Experts of a small language model.
Training: a variant of Muon for the experts, 590M tokens, 4503 steps.
Below are experts of layer 2 (counted from 0) of a mixture-of-experts language model. Rows are named router (the router's row for the expert), gate (a neuron's input weights, with its number), up (a neuron's input weights, with its number) and show model dimensions 0-191. Each number is 128 + 32 x the weight over its row's rms, rounded and kept within 0 to 255. Numbers have three digits each.
After each expert's rows: "gets" lists some tokens that make up at least twice as much of what it gets as of all text. This comes from a sample of Wikipedia text that the model never trained on. Tokens count by the router's weight.

# expert 3
router:163111149161170112137170082122121112167078145116158151174197150106066131095163158168164095092131110145139173089109103165187133112119203161135118080081160106124177134093108129078117132162117097197154077120147106094138061143107191101136069153116119101136134189120098141080183127071093114082119118026191115182186115109162133107091123205145133111139167116096136108146163100152104131135079158054154114139120141124141118141094112091098141129118161142161140157127149144145115116156126113167088183156154151112139162129178087240092153135180094125146084100176085208134140131186154107116
gate0:092144109126090114126098169090168174163068116164128113098137130132119077108148130156177117070139147138121159096128146117178135159135117123157101137083171145145181134154097110108092104111078089084123063103145079113133127073122153051127126115091127127145142171115125192186084176136124174118130090168067129117134162131117069138145153149130108121166128133130103112137116166149155141123130086192067115092140110222152128110104184149127162106132136167131105169125126177114117149152191133150126103060142102097155141165085168129146078168164167133133112151248137167126119099132179052079
up0:139077120120111129126139068124117136111123104113052106171151129155121166119141116164119124118111153131180098132130088107092105087151037119098138078177157087115077110105155202147210157177200116103137162168159192142163163160159148200103147164096135159085121166110198100105140106129119108104149170085186124176059142106152134133093123108140149115127107180169124074113182131149097098114158115135151112163140085073103143143097148127083103188143150098147217093131179097154146079125118159131055147164147161099153134122127118128098160100139184151092149106113078121175170101159120177165
gets: ", ", "- ", ": ", "in ", "of ", "– "

# expert 6
router:154161104163140150110162117132134095175148164062131152128186165163114161129132125166141118133168145118119121097119079116112126125144085117213107144103115123089149076149107113114118193130126119139158116178127184106141119122157125079184081150120094178170190162177096092176140081141161199137114164173110117210116154169122138146110149152104129156139144115180091151103124151148166207135130118125109081110147153102072082100083103122127144104129175070103119111118080110132100147159124108152112137133204097124133064123163105178130103155186134120160108129107094169134110070088115122143
gate0:096192157130109167112132125132141147128065152115153105148110160144119141175145108143171215133083101140134119125109111140085148055146140101189093095146096160170151141186146142091129117114116147092151098102143190132053117137048143163160145136163118099120136124146122100072095144120116203079089104151090168134115072149069138094141127139151092150055148136202072137126129132111150156183139161118163080127117170154137155140100118139166133089122133154141137131104144142103139104110124164100138120148135086170151158158199159166104156119173126115163129107110098134106114159114086131151
up0:133137188124137079120115153130178062093174148165168093177188143136126131118105193155185114108078160070176084123111171076103098154097131150088083169146125096133187101125108120168158115110145151118153148130114144127132117156104131152159119134141103110151137122053129166152140126105147126142097157113138124132086113174099147122087075110169146094119149137097137186136119139139187192116084122150151096065075105164116134133085127106087107142202164107074117120067133136111136169104144102110138129154145177150138164154150098089132122161178093086105158117142147121085162142174161128071
gets: "\n", "1 ", "0 ", "2 ", "3 ", "4 "

# expert 0
router:119093118046127190137115118073164145103160147100117175112193147167096128134047140126097131125134124096128156154148122060138132148118112194133119107111143118134135122133159161097122093165191148089121148186118117129157102151153137114082051142090078115158106146154125063116146177160112156125124155145058092133090106120104101156106102145098111123092140143122144123132126116157109164123057228106157126109145149084144092129102127149144074141109172166140146127071110185169154148155097163102111119103075143126122128146129081207183106137121107122126172123102138127112077075122090126121
gate0:119075123119114101123158128116156150091123179130161125092197116182124160106074169133164136161128088185109163102165111108117112120128151160150108120124160107166121103096120123142158094113120028080131151112137041138168175051197109151134166148148167170083179134085143164111180159104162113143194116156126121087125135018058113107144131136122153098121123153151134122154095154094143101119114086110085134087106107113112117117186131176166088128137121148132134157133095137109117084107147185100157128159140102117113086164094096174140154078175166100111118160165070141138103103225098164181
up0:181137172138177150101042070167139151115151106151132118127095181164148167143105157151059098124101087068090153130156153184125160152072124136143108138149120136106095151155138130137134138133148144131103107134069214171164138159108093150119137148114090075158098135102102159126085098122119142136109092056137147124132097187133159101126136109126097149093122113120145087146165122140132086144099150051110128135143111126090147109102167078167113130137125165117131148138207119088170077108112075188069075134126218113159137075136133078183083180097118152151133097113124116077088138087122088128
gets: "\n\n", "he ", "He ", "it ", "It ", "she "

# expert 1
router:140143130090107125160197084070156165167138153105125169111177180125177139140088139148142081192137123115160133109131079049162099123142174133151141117119108130109166129196143142156125183119155141155121133114151077096135161098116118079099157097110176152172110075186161108141117106144112181135154163160162069152107142104161111122099132127072145079124173152122125075079118160132107131097104169084091092138169096144095127157096125150135121084127185121110186135117084156167111117132110098168120169171132129080140154091154089138103136173161144208178105118214130114145082123167160161147
gate0:063089160060135054130090165074135096114125157182137097101187107160105152106065160118094144137183098179115165160126108181153169170177135109096150095160098110142158129104118113134106064170180105074089099157068157140105137142084165096146139115156139132140119172122150130084114173089163095134130140140141092127098148119126088164102115119123118132081077124099105155149142147123125048120188138133078119100172161125143108133171182143120143107087106135098110109148092069145138162080122092144118127133190102151155163105131139118094135159158104165074077108141141119154158133175169142120
up0:104134121107084121080119158102150107145122097121097112119158111160063080091196123143125134144073131127095157038140176106155126086174129139122202123115134108133132137110082112121198187113118190168145083133143168119097117158111089136085121121099174074144174127143091170096162215130150107130109130129162185201149103192107157152147092166106186040116138108136153100130081155110173159127143123151141102105133125166113107123114081094099181145091155132184103116161151176111139126144122116114167125156111123142175150121132060151107093123172193138104142140149133195078059087182073156150
gets: "the ", "and ", "a ", "to ", "-", "The "

# expert 8
router:119143096160089138154133129175129115108148120163124090128101083083138122110173165179128177171144154150129145096138134063141120110136110147103067157119159131113141164095066061131135133100171110101131154120155157178161117134111086115195170148096128106111194181092145120154157137154112179134176146080086128145128143108140127086148132132199164167169117164193072112255124134149180189148151105160141118129107164142164155162154127091117185113122151103113081128095141128068157140148118101106098131081125099091125087115179145147159167140108121130141136171069087154137141078125099037126
gate0:185153065098089111160150091097181100170128099119095180127202130093072118115125112106146103102104129170115094117193212113180175125095110133108184160118173136136100101148164095116079167158111127196089101158155078080141135104170181104098087133106172097144076141090095105118089082183132133164089191156144109160155100110122104123144085123106163148102114090066132169105157157137109176057123173173147092133091134149191131102168154152092152080158086144072130159120120050113092109141113128136140170137155112145169160141173100158115083136130133139107185094087113038122169088099123099090
up0:128110118092109151154105143125137137068111163127147113115120131114177095098157183102046119125072130126161157124147105119151069125149100088108119134121095176131119112119148105194189141080166125100127156164148156157109130106124071184176131138171120114164167131142135115170153196101094114152130113135121109121173213096101105098130170184150088180147140122101095103162061097192106090062142110113135155103138150116180123137081140113128135153091193109099150093124101126091179109132156105167071112150119072106137123184151186013098143104109129093170105125168134145106141121108145141114
gets: "(", "s ", "/", "more ", "first ", "' "